config.yaml
n_layer: 12
d_model: 384
n_experts: 256
experts_per_token: 8
d_expert: 96
d_shared_expert: 0
activation: "swiglu"
moe_layers: [1, 2, 3, 4, 5, 6, 7, 8, 9, 10, 11]
router_score: "softmax"
normalize_top_k: true
routed_scale: 2.5
balance_loss: 0.0055
balance_bias: false
router_z_loss: 0.001
init_std_router: 0.0392
lr_router: 0.0018
n_head: 4
n_kv_head: 2
head_dim: 64
vocab_size: 50257
norm: "rmsnorm"
norm_place: "pre"
norm_eps: 1e-06
positions: "rope"
rope_base: 10000.0
rope_fraction: 1.0
qk_norm: true
attn_scale: 0.125
tie_embeddings: true
parallel_block: true
init: "normal"
init_std_qkv: 0.0186
init_std_o: 0.0
init_std_up: 0.0186
init_std_down: 0.0
optimizer: "adamw"
lr: 0.00127
beta1: 0.9
beta2: 0.95
weight_decay: 0.14
lr_head: 0.014
grad_clip: 1.0
warmup_steps: 238
schedule: "wsd"
decay_fraction: 0.841
decay_shape: "pow"
final_lr_fraction: 0.0
batch_tokens: 262144
seq_len: 512
doc_mask: true
train_tokens: 2061000000
steps: 7863
dataset: "wikipedia_en"
Below are experts of layer 8 (counted from 0) of a mixture-of-experts language model. Rows are named router (the router's row for the expert), gate (a neuron's input weights, with its number), up (a neuron's input weights, with its number), down (a neuron's output weights, with its number) and show model dimensions 128-255. Each number is 128 + 32 x the weight over its row's rms, rounded and kept within 0 to 255. Numbers have three digits each.
After each expert's rows: a language model's description of what the expert responds to; "comes before" lists some tokens at least twice as common just after its tokens as in all text. This comes from a sample of Wikipedia text that the model never trained on. Tokens count by the router's weight.

# expert 8
router:151158116120101136132141146105142148120093093097118116090103154152170163161125093175097096084175169170132192148204142168092184123093151150081139153146115146104142140155116133161121102202113130103094097131104191091085142115160186104132111121180136122119131187110119142101171129027142086109145149148085122152150075188176112155137104150124135199150116166140050165156108176155129161170133
gate0:121100209110107137118146119088165164098111108125166074118081116113173094199129140156098044092178092144100097133170113131118106106115117112148147159132100127135116147092148124153092147096047098130116099146110136082144136120198155155123133130189117157110144123024180153090116139127148143186127174150092076172164158148121125168162116110079125144110120114156133065148111098113197149096133
up0:173168154069096120189100162094133118215158145154148115133206106127103129072103119072120128120103101125096101130088179150127155107150124125127148119119164107086080143154142104129036155182145121122170143117143110142135119110093130112100123156125162157145109156160147073096103143167157093138161123070149124107078118115139127106069122134085108084178085135152099138078114106107095104125086
down0:168117083124149189088097178117086133098128068115149104126100127130137156165196095121184074101143099141108184165126154183109211132094114103190153062171069114099175141115103158151107187103152125100153067123131114162081083121158125140123110137141075206151098143120162165185129150155183113102130157138168110150101102085175120095083106113110094126134107072153082145171101107170109150119212
It responds to: Table cells and headers. Table header fragments and cell tokens in data tables, such as | Ref., | Apps | Goals, NEAT, population percentages, taxonomic authority years.
comes before: " |", " | ", ", ", " |  |", "% | ", ") | "

# expert 45
router:119148160102097111108152126089124154144106096131152109063098196156170142181144128146118099060153149162095196092117155135102184109102156174102160173119090140106121155112148158161129139173126145086094073088091161097140091132136213124121105143144109133107175160094126175105154101066172048080145163127085075130172088175160116159160129135117108235129083124117127123150148190156154187176143
gate0:162155126166181185073163094095160092097162109093169101114123098162087148148059095145112168119154068134083141142141103117128120128164175103131130162127076177121118115093156082118098106134123119114064094066094127093151177093191113114169092200149086116104119107179116130119113185118152135125140129118147121169174109132138157141101095186068114158156120142141163107172180138137133193185117
up0:159078132092116074104115189158136116117100100118099139151124160079205113182169101100128037115116172088159126111134173105104172134095079171150112113152193121155130146128147136115103116155126090115187130158091120154089136137065119112130149131142203139162099088118129135145149090151132180092145143143092100130070153071143084152142119064242146108113124187092103143146101123183144124057108
down0:124076127118111105150181192132131110097084140098181130134173121194106106184110161130157075111152167079167134137135164103120142124202173135145130136159151116159093126115110147174150145133146082109116083161158087130114129123106104131120117096144158149079162073116078114206166131121113147123122101119150163132092129202132160089122086125095114120164113107178079170146086147173105100152125
It responds to: Sentence and heading ends. Final periods, closing == marks and line breaks, especially after numbers or words like season, tournament and Championship, plus decimal points in tables.
comes before: "\n\n", "\n", " The", " He", " | ", " In "

# expert 38
router:138140131125104090108171147091107109123108097116142115080088164143160150145141080192124081078178128151107181086175140144102139079110123176117161150128084144090143148153154164185083110194110108110107081101108123088098103141163164091102099150155143126077147155091129165126154089063150089102159182157102091180185062125161109189153126145117139172137109125165143138158130176171119136192118
gate0:151124144178105099114095125082129127125114063102138120095118075123101125134172088087132115137113069126125103150177136172165145070152084161125133165128164075079111106148182117134124130118106144110058095127123131080135077102149141064106054132117123156098127154092125110124172109111141141044148104147110068164120086151211089189138174109087144111162135161170107139156129164106128147132094
up0:133102112080123154096141086154100133123051124145154172151157231104128129111093152113153111112103155110144169108138149094102055152118144089142138078122141154190133172144080097134142100109126034110192118124139141146097163080085140199158159108153111107099113084183112105087070132106055095132149131094118150109172114094058147064113020100171082112094108132096144122112142110142100070104113
down0:092085124155163156119086189087141137122074199048115202134117083141167145084085139126133084112193134186099101125173125152118066073160091123124098125143127132146180176149165073152124090146145115115139130081159118150097113152126105106108165142154126165135102124109107138147151197126119155147170100130133116168185165097069112178122101155154170066082126159172177156142158166141140181078094
It responds to: Year endings. Last three digits of four-digit years in dates, tables and prose, such as 2017, 1978, 2021 census.
comes before: ")", "–", ".", " |", "\n", " | "

# expert 39
router:181158170082084093081149143127121113117108122112132125115090183166147143150114102137153092033165128166093157093174156161068129089136131188074183166152108139112139149156207127146113112148087118094108096125111185060129159113200180094098144148140138156089147136122152146109154093046143117109145174120073107171154078125144113130178089174105137179136079134194108109159109146171138156173121
gate0:121114125109077072120133164081166066116148156111113038130164076132129158146117135144102116132142142096165136124116101178111118113092151122127077088153139134175151130139200111118165094097141054166112137144123089137084137163118132138113167104097148120136177131113077149154136083120123140084137114230070123149131154146148126083154125121190070129153092141159109168179120129152121087127117
up0:137168210130143100110112121130126169065150097100116189121141141136151087059115162148149159111181100143096117089138112067065131139152118127127155188156113057114139130109128128102140144128230069091157108195168149083118145140136123101173078114169142136129116173127174114082123132137139127126151110052146180153147082053167113130122137184114155127092115135148134118109105109136132129131126
down0:063175153125109210105078118142165190082137150123134183161149107114115177080135114145202152147139156096163112120123182121117141147155153158160167121101104084082100099140132097165123167131130098160145130161150080156131136139126099132074077111168099158156160104102149107103111115137098148130186150061099170130080148146090181087141136068108117138118113110189079091135156128138116107106168
It responds to: Opening quotes and brackets. Opening quote marks, parentheses, dashes and LaTeX underscores or braces that come just before quoted words, asides or formulas, such as "amenable" and (51.43%).
comes before: "1", "2", "8", "3", "4", "5"

# expert 34
router:151145201054099142140155148125133150125104135096155087065089169150151174163125112149107131083153169201138163078155174142112177156097159184118135157130078186075111143162166134152115116167100141107074098101105173087125118103160211088119132131147140141109181140092136163088185039058139085095176169113086073165144089168155082164165125109131138211170087175126125091156129167169146161161118
gate0:185198156167124161125150180151142069120182139084135142094171130089164153124052083140174138119172138147136082150120199121141083057134138129115077151149151100113099138113113126130128064124128136065158126183169154132096117084082107093147127126102202109095086206158129111150160135132142151151107120130120117087136123137138180182143120130158124138132147124140142186126148166054158116166193
up0:155078116130108150149150180155167064128106088157113136121140062147100136112120146077065135146072092111145158105149076146209185129125051148167133142098179170114113105140167146112143154090083161194131105133145125107156135124154155136156111118112082167164189190082074068169140171080140129108157056081154149152097159126099129141117130112127132115183134146155116115118187197112160097177086
down0:168109132100077159142125149127117086039112181177189133178126143119150193102080134117123146077177101145121077082099176152108114104186097093139116105118133103152128087072133152172076087125133170078134145127143178138114098119134134146170161152194157084087197096127093082106162133174084133134123128148063095148174148117123148149151136101110097124103147140188121134199075168079093138142159
It responds to: Sentence and list endings. Periods, semicolons, closing parentheses and line breaks ending sentences or infobox entries, plus list headings such as Family:, Order:, Member of the.
comes before: "\n\n", " The", "\n", "=", " In ", " He"

# expert 35
router:180149148093101139095149151110141113102088109107133144091125152137179167135121107170118117074133144192095148097178118155095173116109109178105154125152122166101122141144140160165081102196106109122115119109114139081100162167185155105120135135159157114093145138107127156107172067095157086114166168106132091140144082189163110146166100115133140249149105157154145131166149176176147129195110
gate0:079144159178118131097067127138142128187079090090117118119133100116172167098139150137072088137153151181158071174130114129113063135134112141085175110076166113120143167064124133103147166151082145153129093139090171082111159107133160149061127122115116090097132076112150164091082096088069054114189173048100105121138136134135097155131143113128113086146157078119148147185148137196145093092141
up0:090150121106068120144168160108164060170143086067098102144163140156197059120075156101150127168153131141082098087138056147076084179155152066105131117108120089131087139167150098134098082098117123085144147163115076136119136074118088163166133150101158136130143095119163163149095213144141123097108109113130115105124129069142043159166087087104113142139120156101139153136132119100136151147110
down0:072152095139128161122159108137153052116139112084139086125103141118138176118165134129118155161124133107103063053186121087122102141123159182043116079186147161121114165124154104087129161125106070114099069090136121156085202172139169095140134197172131157074094092102099162104120154150158111093095099190102184096106127113159127084147123091162153123055149210143160127142104138181115169180138
It responds to: Name and year endings. Endings of taxonomic names and year digits after 2 or 1, like idae, aceae, ensis, 2010, 1999, plus of the Year.
comes before: ".", "\n", " in ", ",", " and", "\n\n"

# expert 37
router:158161191102126097094182138114147141104107149135158078108085125148140147132107103141102120073150161194093153105162143182122152101125120157100152133145146145098129156156180153124113103210075103117075114104129145049143089104147249090127098145123138166104146170107132143100150110070142121098140148140086135160156070139172101160193095146113136155159066129157108089163107164144143134175101
gate0:106166133141125210108192147090129113134098169151162173142107128080204156146111125196142143126112078136099112102113147086144204100115098166152157157152123107137071116100145106126108138092135086160114161143083122094109108180122114097104080100126090097069199198063110088116106128101090112092119112137150114172150113089133148126097177126151128168107127099164135126104135156193106135158142
up0:057152126127127164148134140033086127100077154124187165119126121138206122161077143175172111147125118154100119141103154100152201087098109149132119124161136133140118113086131094081109129127107127200140107127108147116167075140101147157124141067136096128137179156063165091069144160108066110066130149108157129155112155167121136100128145094126181131144106099128157138145140150121150070161155
down0:142159167160127152136180142139148116113114062110143105170153185119168141106206080127099186122134125168105153120082167132142128143122082100117170158116118080106169121118143169136091159139120116105129094172132184114126101108069129070171173158098190141099159127145150126157138141150065153170103104118070133123164193144123100127080134144089169137119143105144118125099148102136070163065116
It responds to: List line breaks. Line breaks ending an item in bulleted lists, infoboxes and tables, before the next entry, such as filmography items, cast lists and date lists.
comes before: "| ", "|", "-", "- ", "- M", "- Coordinates: "

# expert 21
router:175179164131110117111126150117116145090082090108125094099144110159122156151156109176101113082116190152098152118147125153105193114100141192102124148178098188125108133136145196155082134152089114125095089102114148093077140114181213069120100178163118152062143152097159176118167061070143093077162152115123130131145073156171085156143127120149141177144090116158112067158110133144170110160096
gate0:151100079082051132088068107146172119112059165146105144066105141128132155117106085139113132069148150084109183121132116094063145096139113162122115161153176140131121101141149115114133151159117066114117155116116115082129116155108150134127128168125073130145108128099125035125129139144141083113125169122129096123137171132120129127197166163129181133096102082154185155115125112096149166153099
up0:192145137108138123123084127100095097135081154110112117154101150197122101154127114143104129111149173099084149135079090086056190164159161137144143128136157144127157132132141115121140134113130198106125104115138141101132151151140143138020101149114089130152124106122133096149099115139171061147098140109146118152112118120122093142149129160183150098082106113102185156134183111114142135148141
down0:166148028115187150116090131109116130129129141127093144105162112103156104100087226117100117122170103122106103144111140111136108172134076148168134120135188141112156138121104154076111150213119185161131190109105121157130151167138118127143110164105120052138100173079112137151104116173155108149094151079158118102124151173118089137192061124131134100111133157118198154165084152119097089112145
It responds to: Headings and infobox labels. Section headings and infobox or table field labels such as ==See also==, Personal details, Preceded by and Vacant Title, plus pieces inside table cells.
comes before: "\n", "\n\n", ": ", ":", " |  |  | ", " |  | C"

# expert 9
router:157156133120129135105168130100123108141088104096101117113130173134171178146159093180105109065171166185150191062145167165120169127096145167110168169164113169082125149110139139185081105186094096107057155117083142096091127092158164115112093154196123144096156166073117150080134105060131052090184163118083106155167054174137103152152097132116144213180086129139110109149168165160132157185123
gate0:159158109104130078124096161159164149146079091186099135133114139159125119234137106116186160083105130163117149129113084105122161137157095155112093147159170102105110139142145142063114168142138085066137098116095139129130100116133152120089058142167147132164131163067143142109190182095162103094156199109107114113128161111122108061160147102147122119139094130206152115112135143174149131186133
up0:130157142142123138120124155124088128144143100117096130149158124138053064201126168133140162134096123122111132138123088098141149127131100120094078141047158110147129100140176175146127165117156091098111147108131125131200101127176126181099124154083163189130131244068071102137135135071125090100107153130121090079096112133155133123151150153137160109138152127190104110128125116127114188192134
down0:154171119122149125127120110158135069164168137157125158063158095147167090122119122119140135116143113196088124150120136112150135132120162111128147098113154110141087132099124130189087168134110152096152169132109161123128175146088126097154149140138164089105081128113174090078128065110134149101118203100161099115172125100117128154143163175080098126101134176148099146160122110101125149104088
It responds to: Small counts and scores. Single digits and small numbers in stats tables, career lists and scorelines, such as appearances: 5, Ajax / 0, and 5–9.
comes before: " | ", "–", "; ", ".", " / (", ")"

# expert 1
router:212143164100124122130147158114125110133089123120113114045062160165160146154083103178108116050143142163107197124177124150067174086107124154094148150184097153095145143152170167156148081153120134115059117112100127054124115126172191087101141111161124156103148128094169160068135105053138109095185174135101083168147115165177111148158128155115174190132092173167093091189116123153165138195137
gate0:151143104082152140129121157085134154133093171118030142148124166095230081077158102149112096094120116131187146135067090160087195116131130093060126106072158107137166127063130111133118148141120126066131130022105115126148165076154133128053106138148154078097124125130110182111133140095133122121119077162155150168116106116082150152127148173160136145084126096094129132051104137159168128153159
up0:192083179155074133062136133122156127081134173098104104152119173016157100061118102162066136059101107141110134088122124107131095124092142122070124098112110078117156140114181128128144082134102159164180178084136123110157175140094114135115113114097176166103130100121094106136139086105116118136127051100165109157097132110117159131112164078146154143127116164076092082154129146039149099136150
down0:112128110103118115081138117133083083143145139119143136081099129125115115202145097100122081113093119077106158114146130126138142132162126080101123092136083085164107150125124133111085134158113118094086161138093142164084150121097119136155196118098201180059115174153160143115129168151070176105130066090106127201121143104112166163136106084107187137121158189114139133132126103130076117136134
It responds to: Prepositions before numbers. Words and symbols right before a number, such as at, about, over, $, a dash or table separator, in measurements, times and prices.
comes before: "1", "2", "3", "4", "5", "10"